Weights of a small mixture-of-experts language model, trained from scratch on English Wikipedia.
Size: width 256, vocabulary 16384.
Training: a variant of Muon for the experts, 4734 steps.
Below are experts of layer 9 (counted from 0) of a mixture-of-experts language model. Rows are named router (the router's row for the expert), up (a neuron's input weights, with its number) and show model dimensions 0-255. Each number is 50 + 10 x the weight over its row's rms, rounded and kept within 0 to 99.
Before each expert's rows: "comes after" lists some tokens at least twice as common just before its tokens as in all text. This comes from a sample of Wikipedia text that the model never trained on. Tokens count by the router's weight.

# expert 105
comes after: "|", " |", " U", " to", " was", " a"
router:75 53 54 35 58 33 41 55 49 65 55 54 26 67 59 55 59 61 66 54 46 30 43 42 50 52 46 45 59 43 52 35 48 67 40 54 56 58 54 61 46 58 52 43 54 44 51 38 64 44 36 48 46 34 57 35 42 51 57 64 55 72 63 51 51 45 56 59 49 44 73 54 64 35 42 59 35 72 38 46 56 40 50 59 51 56 52 67 47 71 57 41 55 70 34 59 46 47 52 48 49 48 46 63 67 55 59 59 47 41 46 64 61 48 44 42 67 63 65 49 50 44 43 55 44 55 43 41 42 58 50 35 48 55 64 41 54 56 26 65 40 60 56 48 63 31 55 60 29 38 48 42 44 24 45 35 69 53 50 47 40 63 43 53 31 49 44 43 46 41 48 49 54 50 55 30 55 48 69 54 39 41 48 47 59 56 67 66 53 51 66 51 43 53 37 63 49 57 35 39 62 59 59 38 63 57 42 43 43 62 46 50 41 46 40 43 50 55 29 52 50 53 57 55 43 62 53 42 55 45 44 68 41 71 33 45 65 55 42 59 46 56 34 37 45 41 48 62 50 46 54 52 49 50 51 51
up0:37 61 61 43 49 53 60 40 41 49 36 52 36 39 58 24 50 62 50 58 50 47 40 40 46 60 60 44 73 40 60 49 50 66 54 42 30 54 64 42 57 56 52 38 44 47 39 53 43 65 33 40 45 50 47 54 44 55 61 44 45 43 60 62 51 64 63 54 49 43 37 42 67 50 38 55 46 54 43 41 35 60 67 63 55 47 59 56 54 58 47 57 51 46 33 46 49 54 42 50 45 53 48 66 65 49 50 38 55 39 51 57 52 60 48 52 50 58 66 45 65 65 45 59 67 41 31 67 43 64 50 74 50 65 56 35 41 44 64 40 46 46 46 38 36 30 58 58 37 37 50 76 47 52 47 47 59 43 71 51 50 44 47 58 46 29 59 39 51 38 51 65 52 55 53 40 59 49 24 39 47 53 51 52 43 70 47 42 45 63 50 35 36 51 46 58 46 35 38 17 40 47 58 56 48 60 51 55 53 56 49 60 70 38 40 57 52 42 43 46 54 38 48 47 68 47 60 52 38 60 46 54 33 50 36 59 46 47 49 61 28 63 45 52 52 61 30 42 41 53 57 38 49 54 58 62

# expert 56
comes after: "\n", "==", " |", "See", "|", " See"
router:46 61 63 61 45 68 58 57 59 51 51 54 51 61 49 49 46 44 53 52 47 45 54 52 51 46 51 38 54 25 48 34 64 57 60 45 52 38 56 43 39 57 57 28 60 50 26 62 54 43 66 54 62 48 51 70 31 32 62 49 44 58 57 43 36 60 39 65 54 50 56 68 41 46 73 50 44 55 48 47 53 43 68 29 37 39 52 41 60 54 35 46 61 65 40 66 56 56 37 75 68 39 36 60 41 46 52 63 65 41 37 56 59 65 48 42 49 43 39 69 51 49 49 16 51 60 38 63 59 46 36 59 64 65 50 58 40 35 45 44 41 54 49 40 59 30 53 50 45 55 60 56 45 51 31 41 69 65 54 55 43 54 40 53 48 55 38 39 55 46 58 66 57 48 46 43 40 43 38 50 51 51 51 51 35 67 54 49 53 50 48 62 52 53 48 66 50 74 58 56 35 47 38 53 42 49 50 44 57 46 40 60 49 58 55 39 61 43 43 34 39 44 50 52 58 39 52 40 51 50 62 51 49 50 56 44 60 74 68 34 38 51 58 56 50 59 47 57 50 58 52 45 32 41 50 54
up0:65 56 69 49 30 49 55 55 51 66 40 49 38 42 58 46 31 43 52 41 63 64 43 27 54 30 64 39 46 45 52 45 49 63 66 36 44 46 68 54 53 44 44 61 50 66 59 56 61 56 51 47 47 42 69 60 57 58 59 34 38 47 54 44 45 39 42 32 41 49 51 58 65 56 54 64 30 35 34 45 32 60 38 44 51 32 33 54 51 43 37 52 43 55 49 47 39 42 76 51 54 44 55 53 54 63 59 74 55 50 43 74 63 31 35 62 40 47 33 71 61 44 51 41 63 51 45 63 47 50 57 42 40 45 55 48 46 40 54 52 56 61 59 38 60 47 49 47 66 45 46 51 61 43 59 67 61 53 56 45 70 43 58 48 51 47 68 63 44 48 41 54 44 42 38 50 52 50 55 48 32 54 37 56 36 57 40 49 54 45 55 50 55 57 62 47 47 49 54 48 60 29 49 38 42 68 41 71 54 55 52 54 46 51 25 58 51 42 41 41 56 59 50 68 56 54 44 55 45 50 62 52 47 34 60 57 28 43 44 62 57 45 30 62 45 53 48 49 58 45 68 57 53 42 59 61

# expert 33
comes after: " |", "0", "9", "–", "|", "|---|---|---|---|"
router:41 60 41 65 47 39 68 53 70 48 26 56 42 42 44 43 43 63 64 45 49 70 57 48 45 41 65 51 42 41 59 33 58 37 69 52 62 53 55 30 38 50 44 45 27 42 43 47 66 56 49 50 54 54 44 66 39 33 60 58 51 56 44 56 45 45 40 41 66 36 53 53 46 46 50 49 55 49 61 40 42 47 53 32 50 47 35 41 55 58 37 55 54 57 58 50 67 50 46 50 51 56 59 59 37 57 37 59 60 47 44 42 60 44 49 41 57 61 32 62 45 43 56 34 57 61 49 45 44 40 49 38 43 64 38 75 33 75 32 51 61 65 62 48 59 35 50 65 45 41 62 69 43 50 53 50 54 58 48 63 45 49 48 51 43 54 45 29 49 60 41 74 53 42 57 54 54 59 44 34 38 59 56 65 50 52 50 63 33 46 58 53 40 47 52 37 45 61 42 51 54 41 32 54 48 46 51 34 63 65 53 45 43 33 55 63 70 61 46 56 47 41 19 49 54 39 61 50 64 49 57 48 61 43 61 61 49 47 41 35 29 58 39 44 56 53 49 48 55 47 49 42 29 46 58 44
up0:67 66 56 55 39 62 59 36 47 49 47 46 60 46 56 56 51 55 43 61 58 63 36 37 55 52 47 41 53 49 46 49 47 71 49 57 62 52 64 52 42 44 69 44 57 42 60 40 50 64 37 45 43 56 56 57 47 49 51 48 51 62 35 52 53 40 74 71 37 41 62 60 44 47 42 38 56 34 31 59 36 50 58 45 42 63 59 53 43 41 52 62 62 48 56 66 28 53 54 59 60 43 71 44 35 72 47 68 59 37 66 37 62 42 23 46 43 62 47 43 52 55 43 56 24 47 50 61 61 51 37 51 42 31 50 57 53 57 59 18 39 34 58 50 42 36 41 62 42 38 60 36 50 51 53 62 39 54 60 63 53 48 49 46 40 50 45 42 48 43 54 60 48 55 42 35 62 43 22 35 53 50 45 49 53 54 42 55 54 61 55 41 49 27 45 39 59 40 52 50 60 50 48 39 51 60 56 49 57 46 45 52 44 49 34 48 56 55 53 47 43 58 29 46 61 51 64 56 71 61 58 52 57 31 58 39 50 54 35 49 46 48 64 58 63 43 42 48 43 69 33 46 59 50 51 58

# expert 25
comes after: " ", "2", "1", "9", "3", "0"
router:61 61 63 52 38 47 65 52 56 46 47 44 55 56 52 45 36 38 30 54 34 46 43 57 42 35 35 53 35 62 34 47 66 28 51 38 65 43 53 40 25 60 56 55 52 42 58 48 38 39 37 64 63 46 33 52 63 39 45 63 39 52 43 56 46 61 44 54 48 51 54 61 47 41 45 47 36 66 45 62 47 46 48 36 52 56 56 54 45 50 50 50 41 36 58 43 43 66 53 38 82 40 50 35 54 40 28 54 52 52 39 46 44 45 68 52 41 56 57 42 54 42 39 45 52 40 50 39 48 27 46 48 59 36 48 69 61 58 50 49 68 41 48 61 65 48 63 49 48 54 46 53 66 47 70 51 60 54 56 55 48 58 61 67 53 49 37 64 60 61 57 39 53 53 59 47 64 51 64 41 44 34 57 50 66 62 55 38 64 28 58 62 62 42 58 51 34 47 60 62 51 68 62 40 42 46 60 44 46 36 40 44 54 61 33 62 46 50 69 39 41 37 38 55 52 39 56 33 40 45 62 48 70 59 54 53 64 52 44 42 58 63 57 30 48 63 46 53 57 47 44 63 51 49 58 47
up0:43 43 47 44 58 65 49 55 43 46 32 34 53 32 55 61 40 54 64 63 52 43 48 37 41 53 42 31 44 39 50 54 54 54 50 73 51 52 57 46 40 40 39 72 67 38 45 65 72 52 57 53 49 57 57 51 69 62 57 41 41 42 51 55 59 50 53 50 42 47 57 61 42 55 44 71 60 41 49 52 45 64 63 43 60 38 55 47 42 48 43 37 58 37 70 47 41 47 32 62 38 36 46 59 33 49 60 50 64 55 53 50 46 49 55 58 41 52 46 41 64 52 46 50 34 77 65 52 47 45 53 44 61 55 53 40 49 65 72 54 54 40 46 39 72 45 49 40 44 88 32 41 45 52 60 58 60 57 67 63 58 46 66 60 49 48 51 62 42 46 60 39 40 55 41 58 47 41 50 58 51 44 43 44 44 67 63 64 42 55 45 46 37 53 46 46 41 48 68 38 57 44 49 40 33 31 52 45 50 50 58 51 51 39 50 43 57 57 50 39 43 46 24 58 48 47 60 41 49 54 51 43 47 58 53 51 56 43 43 24 42 76 56 57 44 57 41 59 56 44 52 43 22 56 38 58

# expert 42
comes after: " |", "|", ":", ";", " in", " In"
router:47 50 53 51 54 43 60 55 50 38 43 50 65 48 41 46 46 34 65 59 46 49 48 52 58 36 49 56 57 49 53 41 64 47 52 36 64 49 38 29 28 53 42 36 37 45 57 45 53 54 51 55 53 39 36 70 47 38 32 52 65 50 53 62 45 37 41 59 53 50 45 54 32 54 62 49 47 42 45 53 36 51 32 59 34 50 52 55 61 48 55 42 32 41 44 46 37 51 58 60 45 32 31 76 50 47 40 56 40 27 44 54 36 44 66 47 40 55 54 54 38 57 47 65 43 56 43 42 45 33 54 56 42 48 51 41 51 49 55 53 24 37 54 62 63 52 56 48 51 54 52 49 56 57 51 36 66 57 40 49 63 49 38 57 55 61 53 28 57 41 59 57 56 63 37 59 31 62 60 55 63 65 20 43 69 50 46 36 73 56 45 41 68 43 64 54 36 46 39 67 54 40 53 62 51 67 48 59 49 49 43 53 45 53 32 48 67 64 46 45 40 37 50 35 57 52 55 55 44 59 49 33 64 34 68 55 59 35 38 49 50 50 37 66 55 51 45 56 38 56 63 47 48 63 40 52
up0:55 46 69 37 43 71 48 64 41 40 55 48 51 44 71 51 46 44 59 38 44 52 25 59 49 51 36 46 41 47 59 58 58 46 56 47 51 45 49 71 52 40 41 44 42 43 51 60 65 46 43 42 40 67 27 39 70 59 34 55 67 62 49 67 44 45 55 61 52 42 34 42 63 33 54 56 53 48 43 50 52 40 56 40 49 51 42 52 54 69 57 48 49 45 50 60 42 47 45 61 38 54 40 68 51 48 35 66 60 48 41 43 46 46 57 34 63 41 37 45 71 59 37 46 41 61 54 59 46 38 36 58 44 50 30 45 66 48 63 38 28 21 49 49 54 42 53 46 47 63 54 52 59 48 42 43 45 47 78 37 50 62 41 37 45 41 57 57 56 50 31 56 45 24 33 42 40 72 61 51 50 53 47 42 54 49 53 34 72 45 44 32 50 50 45 51 65 62 62 64 53 44 60 51 38 68 57 58 46 45 58 47 54 33 61 53 61 56 43 50 45 40 56 49 47 49 53 58 61 57 49 46 59 53 41 46 36 48 38 54 42 49 64 38 55 57 42 64 62 56 66 52 67 46 58 48

# expert 80
comes after: " of", "'", " the", ".", " and", " to"
router:54 47 71 49 52 52 85 65 43 51 51 46 73 40 60 51 57 56 34 60 63 57 62 41 38 32 32 63 34 48 55 54 53 50 38 53 41 43 54 66 43 48 62 70 52 68 75 54 63 48 52 52 46 51 40 44 47 38 46 42 44 47 62 50 54 36 63 53 41 44 42 33 53 65 48 59 58 49 39 46 57 39 55 55 67 61 39 46 47 33 58 57 38 34 48 48 34 55 57 55 34 45 35 36 51 39 46 60 56 57 47 53 35 44 49 40 40 41 51 49 51 45 51 63 58 65 45 55 44 61 53 54 33 54 54 51 55 39 49 36 61 54 55 40 48 74 46 32 65 46 55 41 46 49 42 48 53 37 39 60 41 35 67 45 53 54 35 39 59 48 43 57 47 41 64 49 49 60 48 44 48 43 63 46 41 45 44 44 36 48 56 49 66 38 44 37 60 27 49 47 58 64 51 37 58 46 47 55 36 48 59 51 41 64 50 33 50 37 57 38 40 46 39 49 58 55 41 53 34 53 42 46 50 27 49 41 56 37 30 53 49 46 36 51 26 64 36 50 61 56 42 56 51 29 65 39
up0:62 48 49 39 45 60 59 54 46 44 50 41 61 50 49 55 59 44 52 43 37 31 51 42 48 36 49 53 38 53 52 48 46 58 33 43 41 57 62 57 31 55 52 61 52 52 57 34 58 37 37 34 51 29 56 61 27 55 50 36 49 45 48 47 38 43 46 65 55 46 42 43 57 40 33 41 50 63 49 43 66 56 54 46 59 54 36 60 78 44 56 60 41 48 70 52 49 70 59 45 48 56 57 45 41 56 33 26 64 37 49 51 41 73 53 54 41 51 38 39 65 48 67 39 48 48 34 54 63 59 57 54 50 47 59 34 59 39 49 56 57 53 51 55 60 52 52 50 33 64 63 63 56 51 28 56 48 38 51 40 42 48 48 55 63 49 42 58 56 51 59 53 47 50 41 57 39 51 58 36 55 31 41 35 56 44 32 67 55 46 47 44 47 54 45 62 52 60 54 59 29 27 48 43 59 62 59 73 49 43 58 42 51 54 58 51 28 72 52 49 39 47 56 50 63 38 61 53 34 57 29 56 53 26 48 53 33 50 52 66 47 43 46 51 47 57 54 57 61 59 52 36 41 36 77 50

# expert 121
comes after: "\n", " the", " of", " to", " by", " against"
router:58 60 45 64 41 54 36 55 52 61 40 19 61 31 42 51 60 65 56 68 65 44 66 66 38 54 45 40 30 59 56 51 39 42 50 53 50 29 60 56 46 53 56 57 49 54 44 53 60 46 45 76 46 40 55 44 44 33 60 56 33 50 46 39 53 66 57 64 43 34 53 48 50 55 41 49 54 58 54 54 53 51 45 59 66 50 38 43 57 41 46 46 44 48 59 49 54 29 53 52 56 53 51 46 44 39 58 53 47 63 59 45 52 56 39 44 64 38 53 48 44 51 62 50 48 32 49 47 43 73 64 61 35 55 57 54 63 48 58 58 60 57 57 47 59 56 50 46 43 50 59 47 53 51 58 52 48 41 47 53 59 44 52 46 48 36 38 42 63 57 57 57 54 53 52 67 44 35 55 58 46 66 54 37 26 42 35 45 36 66 45 44 55 50 32 41 56 29 59 39 72 67 25 40 66 42 42 65 37 59 43 45 57 54 71 46 56 42 44 27 38 60 40 64 51 72 39 43 53 46 41 50 53 61 47 36 56 36 35 65 57 50 43 51 31 40 50 40 60 41 61 57 65 47 35 39
up0:36 60 55 20 37 47 51 46 42 53 47 34 52 46 56 46 41 55 51 50 69 73 42 47 49 59 43 34 61 53 58 58 29 33 40 60 44 45 59 56 51 36 47 62 57 53 55 60 71 52 58 57 45 47 48 47 65 54 60 59 73 51 39 63 55 56 64 51 39 68 60 70 56 53 56 34 65 27 32 50 19 64 37 47 56 52 55 42 53 57 45 61 49 67 54 57 50 41 21 35 39 64 50 51 44 45 60 47 46 42 58 51 55 44 40 45 59 61 53 35 54 46 42 59 49 57 31 41 54 59 59 55 59 69 30 46 54 49 58 64 58 58 74 33 55 45 45 50 53 46 44 40 60 58 33 48 39 63 53 47 55 44 57 72 61 39 49 52 62 56 46 39 29 49 43 68 31 46 56 70 34 37 47 59 54 48 45 47 57 53 35 42 48 55 60 53 58 48 52 36 30 31 43 44 57 46 56 59 55 49 46 44 50 35 60 50 46 48 57 52 40 54 51 43 48 56 43 42 50 62 46 50 49 58 47 36 47 52 50 40 59 43 48 60 42 47 51 52 55 44 51 56 68 53 40 32

# expert 44
comes after: " the", " of", " in", " and", " for", " other"
router:43 62 32 57 53 43 39 59 53 27 31 46 54 37 45 55 39 28 35 55 55 60 46 54 44 38 40 34 45 55 41 50 49 40 40 44 47 45 74 64 41 50 33 57 57 60 42 42 36 62 47 42 27 42 43 56 48 43 32 51 69 49 58 35 52 52 61 49 48 61 45 55 52 75 62 48 34 61 56 61 43 43 44 59 61 58 49 58 57 45 60 65 27 59 60 62 44 48 60 49 52 54 62 49 38 45 53 64 47 63 50 58 50 61 49 47 37 52 41 53 51 40 57 43 64 49 35 52 58 55 49 49 40 70 42 54 47 56 49 43 63 58 38 48 40 55 51 41 52 57 50 32 75 54 38 49 44 47 45 63 58 64 54 49 65 64 38 46 51 40 31 58 55 34 46 60 73 39 62 34 44 43 60 61 47 51 63 44 39 44 35 66 59 36 44 45 41 43 47 41 63 59 46 46 57 59 53 46 38 42 54 63 39 54 54 36 67 44 42 46 29 44 60 52 50 54 41 37 46 49 49 46 51 43 42 56 47 56 45 63 62 47 44 31 56 68 63 48 73 45 48 52 60 78 44 47
up0:39 32 41 54 53 46 55 32 70 41 41 42 62 38 48 26 52 52 54 65 48 53 66 55 48 68 52 61 65 51 51 30 44 43 35 53 38 26 57 46 55 49 40 44 60 42 57 75 50 55 57 57 44 67 42 33 38 59 68 48 52 61 55 62 57 52 59 54 49 60 24 40 47 45 36 48 41 71 52 43 41 44 65 57 39 37 51 58 55 53 50 64 56 37 47 35 64 54 34 59 49 55 55 48 61 33 53 61 50 52 50 46 51 63 37 65 68 45 48 38 65 63 39 57 75 40 41 64 58 65 47 47 55 64 43 59 41 50 47 52 32 39 42 49 65 47 62 50 46 40 39 54 57 54 49 55 47 45 46 52 56 33 40 35 59 48 27 53 51 42 56 60 46 41 39 43 54 42 39 68 49 46 60 59 57 60 68 49 54 53 56 43 34 62 46 49 63 35 36 54 64 45 50 41 52 52 43 57 48 56 56 51 48 44 70 47 38 53 54 45 57 44 49 43 50 39 51 48 58 30 39 57 55 69 32 49 62 47 42 56 64 71 60 54 39 44 50 59 58 50 52 32 46 66 54 45

# expert 94
comes after: "\n", ")", " Candidate", " %", " Score", " Location"
router:52 49 37 45 56 40 63 60 27 54 57 34 40 44 37 49 49 46 48 50 59 57 49 53 53 50 40 40 55 45 37 56 32 50 63 31 40 57 52 62 44 56 40 41 53 33 51 45 51 55 44 51 61 58 51 61 44 59 65 74 47 65 38 52 36 55 62 39 63 42 44 34 34 54 52 47 61 55 46 48 47 59 49 63 53 40 49 29 49 45 64 48 41 51 35 45 57 46 30 44 43 44 58 40 62 61 39 46 59 51 42 43 60 59 38 51 70 60 33 59 57 55 59 46 57 53 37 61 49 55 62 38 44 49 45 60 39 41 63 50 49 59 59 39 45 38 61 50 56 75 54 62 47 38 48 50 70 48 53 28 75 46 62 55 54 47 50 60 46 34 39 39 38 61 60 50 55 56 58 29 56 43 64 59 69 47 71 41 42 38 54 36 34 46 45 43 50 47 28 51 65 72 37 56 64 47 65 40 57 47 63 53 54 56 35 55 39 35 48 56 50 60 43 62 55 39 55 49 61 48 70 55 60 53 55 29 59 36 54 37 40 59 48 45 45 49 43 42 39 59 66 55 65 59 41 55
up0:32 63 63 54 47 42 66 50 34 45 60 40 45 27 46 50 50 39 35 38 59 29 69 53 56 64 50 52 66 58 66 48 47 61 50 46 52 59 46 46 44 51 36 33 44 31 42 57 49 34 48 51 45 57 61 45 51 39 53 48 37 51 42 52 75 31 56 49 34 61 53 36 65 52 37 56 59 52 58 65 50 58 44 45 55 58 54 44 35 50 49 36 61 60 49 79 58 49 64 61 30 40 46 39 42 59 58 47 45 54 60 66 58 67 29 50 53 47 52 52 51 46 43 48 37 49 45 54 58 51 48 37 58 47 35 50 66 49 35 45 66 61 51 59 42 44 43 37 37 65 60 39 51 44 45 51 65 61 52 68 52 58 41 33 68 62 56 53 41 55 41 59 46 51 41 53 43 45 54 47 62 55 53 62 39 57 54 68 49 42 46 45 48 55 71 52 41 52 45 60 37 55 55 59 57 54 53 74 50 38 37 47 63 34 58 58 27 33 50 32 54 40 30 44 54 51 57 57 41 49 57 59 53 52 49 32 40 49 64 52 36 62 65 49 57 61 52 54 54 66 40 72 47 54 50 47

# expert 82
comes after: " the", " a", "-", " and", " an", " The"
router:60 45 50 46 47 38 50 62 27 53 61 66 58 61 47 37 38 63 43 53 35 46 40 53 49 55 35 66 43 45 38 53 46 50 53 54 48 67 51 65 32 35 49 48 61 48 46 39 19 58 35 44 68 44 36 40 49 44 59 51 52 52 51 56 54 60 58 44 60 48 51 61 44 52 33 51 38 55 49 53 42 62 49 54 45 69 41 52 56 59 38 56 53 48 59 50 53 59 48 47 42 33 39 51 46 70 46 35 46 57 47 71 59 71 49 42 43 49 47 49 63 44 52 56 41 72 52 60 39 52 45 56 54 65 60 68 36 56 42 68 69 47 39 55 38 30 56 44 64 54 50 31 48 31 67 49 45 52 46 46 37 63 60 45 51 48 35 38 31 49 49 52 56 53 38 28 60 39 67 50 43 57 56 50 62 50 59 55 48 33 63 58 58 46 48 58 58 38 32 35 45 58 75 50 45 69 38 37 48 43 35 38 33 65 47 58 42 49 31 56 39 35 62 51 36 50 59 51 56 53 48 58 56 58 36 56 62 41 62 56 71 48 44 40 53 64 46 57 61 47 53 47 59 50 43 54
up0:19 48 59 61 48 43 45 53 55 51 61 45 51 48 36 65 30 59 45 53 36 60 54 73 39 47 58 50 52 49 48 65 56 50 45 59 56 60 51 61 58 35 52 46 52 53 38 53 34 55 38 48 46 40 44 41 44 54 59 57 44 38 64 44 57 67 59 46 59 51 61 48 74 43 55 52 38 42 41 51 42 68 44 45 57 67 37 35 40 55 48 49 38 69 64 57 51 44 52 62 73 34 59 57 41 62 43 50 58 52 44 63 42 49 46 44 55 38 46 39 36 33 46 42 54 56 55 46 42 47 66 65 43 48 44 56 46 37 44 55 48 72 54 64 45 55 46 45 56 44 55 60 40 34 47 70 60 45 58 60 39 43 48 59 61 46 61 58 40 36 61 72 42 55 36 51 50 53 44 57 45 52 64 35 57 46 55 44 58 62 48 42 46 56 59 81 44 36 58 49 49 32 58 35 62 34 44 29 54 56 39 79 53 67 51 50 45 64 68 54 41 68 53 33 52 44 61 56 55 43 50 60 32 61 48 34 53 41 46 56 57 59 56 31 54 35 44 40 53 47 38 57 42 49 50 49

# expert 122
comes after: " of", " with", ".", " as", ",", " is"
router:48 77 57 49 45 46 54 55 34 58 63 54 55 51 65 46 33 52 33 55 66 61 62 46 37 59 36 64 42 64 32 54 57 48 51 65 41 40 65 70 49 57 61 47 51 58 68 41 56 35 57 35 48 49 43 40 58 38 37 42 60 22 45 47 48 61 55 52 58 56 48 47 55 40 38 48 60 50 54 39 57 42 57 55 56 62 68 34 40 46 61 64 30 50 61 37 48 64 70 59 61 52 54 46 39 53 30 50 55 54 52 56 28 49 64 42 41 38 41 63 46 52 53 59 36 69 40 59 49 44 33 60 40 64 56 46 40 58 60 35 67 51 41 47 40 64 40 42 65 57 62 34 47 48 54 51 44 56 44 41 60 54 55 51 58 36 37 48 48 46 33 30 46 46 56 47 48 49 58 29 43 49 61 55 49 48 40 46 31 54 59 41 64 52 38 53 49 36 48 36 57 69 67 43 38 48 45 62 44 49 43 52 46 69 54 54 60 44 58 44 47 51 48 46 41 44 55 67 62 52 59 52 43 52 48 61 53 42 23 44 43 42 44 49 37 66 33 61 39 53 40 63 57 53 50 50
up0:53 66 47 49 32 62 44 37 71 55 32 30 60 44 51 58 34 64 55 63 61 49 62 47 42 44 40 44 62 42 62 55 62 55 61 48 46 34 50 53 40 50 54 43 50 48 50 34 55 45 41 52 47 46 54 60 48 55 53 62 50 45 41 44 40 54 67 33 46 44 35 55 63 57 40 47 34 61 60 47 33 49 34 45 55 42 55 54 45 47 55 59 50 50 47 60 41 55 45 54 52 40 41 67 36 43 46 40 55 36 43 56 63 68 63 79 34 65 49 58 60 48 51 58 37 43 50 58 45 46 53 70 41 46 57 66 55 53 57 46 45 37 55 43 38 53 34 58 43 43 66 43 45 58 63 39 67 45 46 48 31 54 45 38 55 56 51 45 32 37 60 38 48 46 38 58 48 32 60 51 69 23 68 52 53 47 44 54 50 39 46 42 63 56 44 33 38 51 42 64 35 61 49 26 28 44 56 56 45 54 35 46 44 61 70 60 56 67 51 54 37 62 43 49 53 74 67 37 55 49 46 57 48 65 58 54 55 61 44 31 49 50 33 59 45 44 57 58 49 55 66 40 58 59 49 52

# expert 36
comes after: " ", " |", " (", "|", " /", "–"
router:55 36 60 48 55 68 69 65 65 57 44 59 37 58 46 57 58 54 49 47 38 67 47 41 62 53 65 46 52 56 55 54 66 40 29 51 52 52 56 24 51 58 38 38 55 34 52 53 33 45 33 58 47 52 60 66 35 61 69 58 45 52 61 53 38 42 46 41 58 41 39 38 62 39 43 55 53 57 48 62 65 58 43 34 38 52 51 49 43 35 35 43 61 47 50 44 36 59 51 51 65 38 59 49 46 59 30 42 49 39 46 38 40 53 51 43 37 50 56 38 36 64 41 47 56 46 77 46 48 45 38 61 64 58 57 37 41 65 38 47 40 59 30 52 47 41 62 58 45 40 46 49 54 47 53 48 63 32 46 60 36 41 48 37 55 56 48 63 45 46 61 52 47 50 41 47 42 59 55 37 43 68 48 53 62 51 56 60 75 62 64 49 37 36 52 43 55 64 37 47 45 44 29 62 48 45 64 55 42 54 43 49 46 31 46 47 74 64 32 64 61 63 41 43 53 58 55 50 51 63 57 43 51 58 34 49 45 46 53 58 68 47 64 67 49 44 47 45 51 64 67 40 47 52 38 41
up0:38 50 49 31 50 44 58 52 38 56 50 47 49 52 54 44 52 55 39 59 56 40 42 46 41 33 58 36 39 45 56 44 53 61 58 38 62 44 67 30 53 54 33 51 51 55 42 47 47 48 52 49 61 44 57 41 33 63 67 56 25 59 69 41 40 50 44 54 29 46 57 60 57 63 51 42 43 51 49 32 40 43 46 51 46 50 54 32 58 54 59 46 51 46 35 55 41 44 40 45 54 65 52 61 46 56 50 53 41 60 30 40 50 62 65 41 63 44 57 49 39 52 81 62 56 58 52 40 57 37 43 55 63 41 32 60 37 45 50 59 39 34 46 54 39 52 35 54 67 68 48 32 46 72 34 66 47 41 42 62 55 59 42 46 59 50 35 45 32 34 48 32 56 39 60 46 55 48 48 47 49 60 44 47 48 57 61 45 57 45 63 60 67 58 66 49 69 64 49 61 52 52 35 56 43 66 41 51 47 63 49 53 39 43 47 38 58 58 36 48 53 42 62 62 40 32 53 60 66 39 50 47 38 43 23 64 45 68 49 47 58 54 70 64 34 55 65 38 57 58 55 57 47 45 51 57

# expert 0
comes after: " a", " is", " was", " as", " the", " an"
router:48 54 52 54 56 41 51 35 54 46 66 57 67 51 46 38 56 39 40 34 50 66 56 61 39 44 35 53 70 50 43 65 41 50 37 50 53 39 57 62 61 42 57 54 55 43 42 35 57 51 53 27 49 49 54 38 51 38 33 47 54 40 43 31 59 55 57 48 52 60 67 47 54 41 49 43 53 50 52 62 51 40 60 52 57 52 59 39 21 52 59 42 45 53 57 66 44 56 43 42 40 49 59 49 41 56 35 65 40 61 72 52 32 54 68 48 49 32 42 66 46 52 46 48 50 56 45 56 53 39 47 57 70 54 57 64 43 46 62 44 63 57 32 47 26 51 57 42 73 63 30 40 57 63 54 58 33 63 57 35 61 53 66 59 54 43 40 50 58 59 49 43 45 40 69 61 40 33 31 46 69 53 67 52 55 43 65 44 38 43 37 66 54 34 44 54 48 51 53 40 57 52 52 63 51 52 36 45 40 52 47 50 53 62 52 42 61 58 54 58 55 54 66 41 47 75 56 35 47 66 60 35 49 44 43 46 46 44 38 37 41 40 50 66 59 62 58 58 60 59 36 57 49 50 34 53
up0:48 44 37 47 46 56 43 49 58 42 47 54 48 37 49 51 55 53 57 48 64 53 59 45 46 21 58 41 50 46 42 49 31 51 59 45 47 39 65 51 33 60 54 69 62 31 45 55 63 73 54 46 27 47 57 62 52 70 58 36 54 35 33 32 50 53 53 44 62 35 65 41 58 56 27 62 67 60 34 40 55 72 38 47 28 48 53 68 53 47 47 49 54 55 43 53 31 59 43 36 63 44 29 66 40 41 47 48 53 26 49 39 47 54 63 60 48 45 55 47 39 64 52 61 44 62 40 80 53 41 58 62 50 55 59 47 59 63 53 47 43 63 43 55 41 43 59 52 42 51 59 52 68 47 46 44 28 40 57 45 49 49 51 49 53 35 55 59 57 49 56 47 53 49 52 44 66 51 41 48 53 61 53 51 57 54 58 50 46 59 47 42 41 49 55 61 52 58 61 69 55 61 23 41 42 66 41 51 40 40 40 59 48 48 63 66 50 54 56 65 41 63 51 51 47 64 57 56 48 41 62 40 47 45 57 39 43 49 47 59 49 41 56 54 46 30 75 47 56 36 58 51 45 58 38 35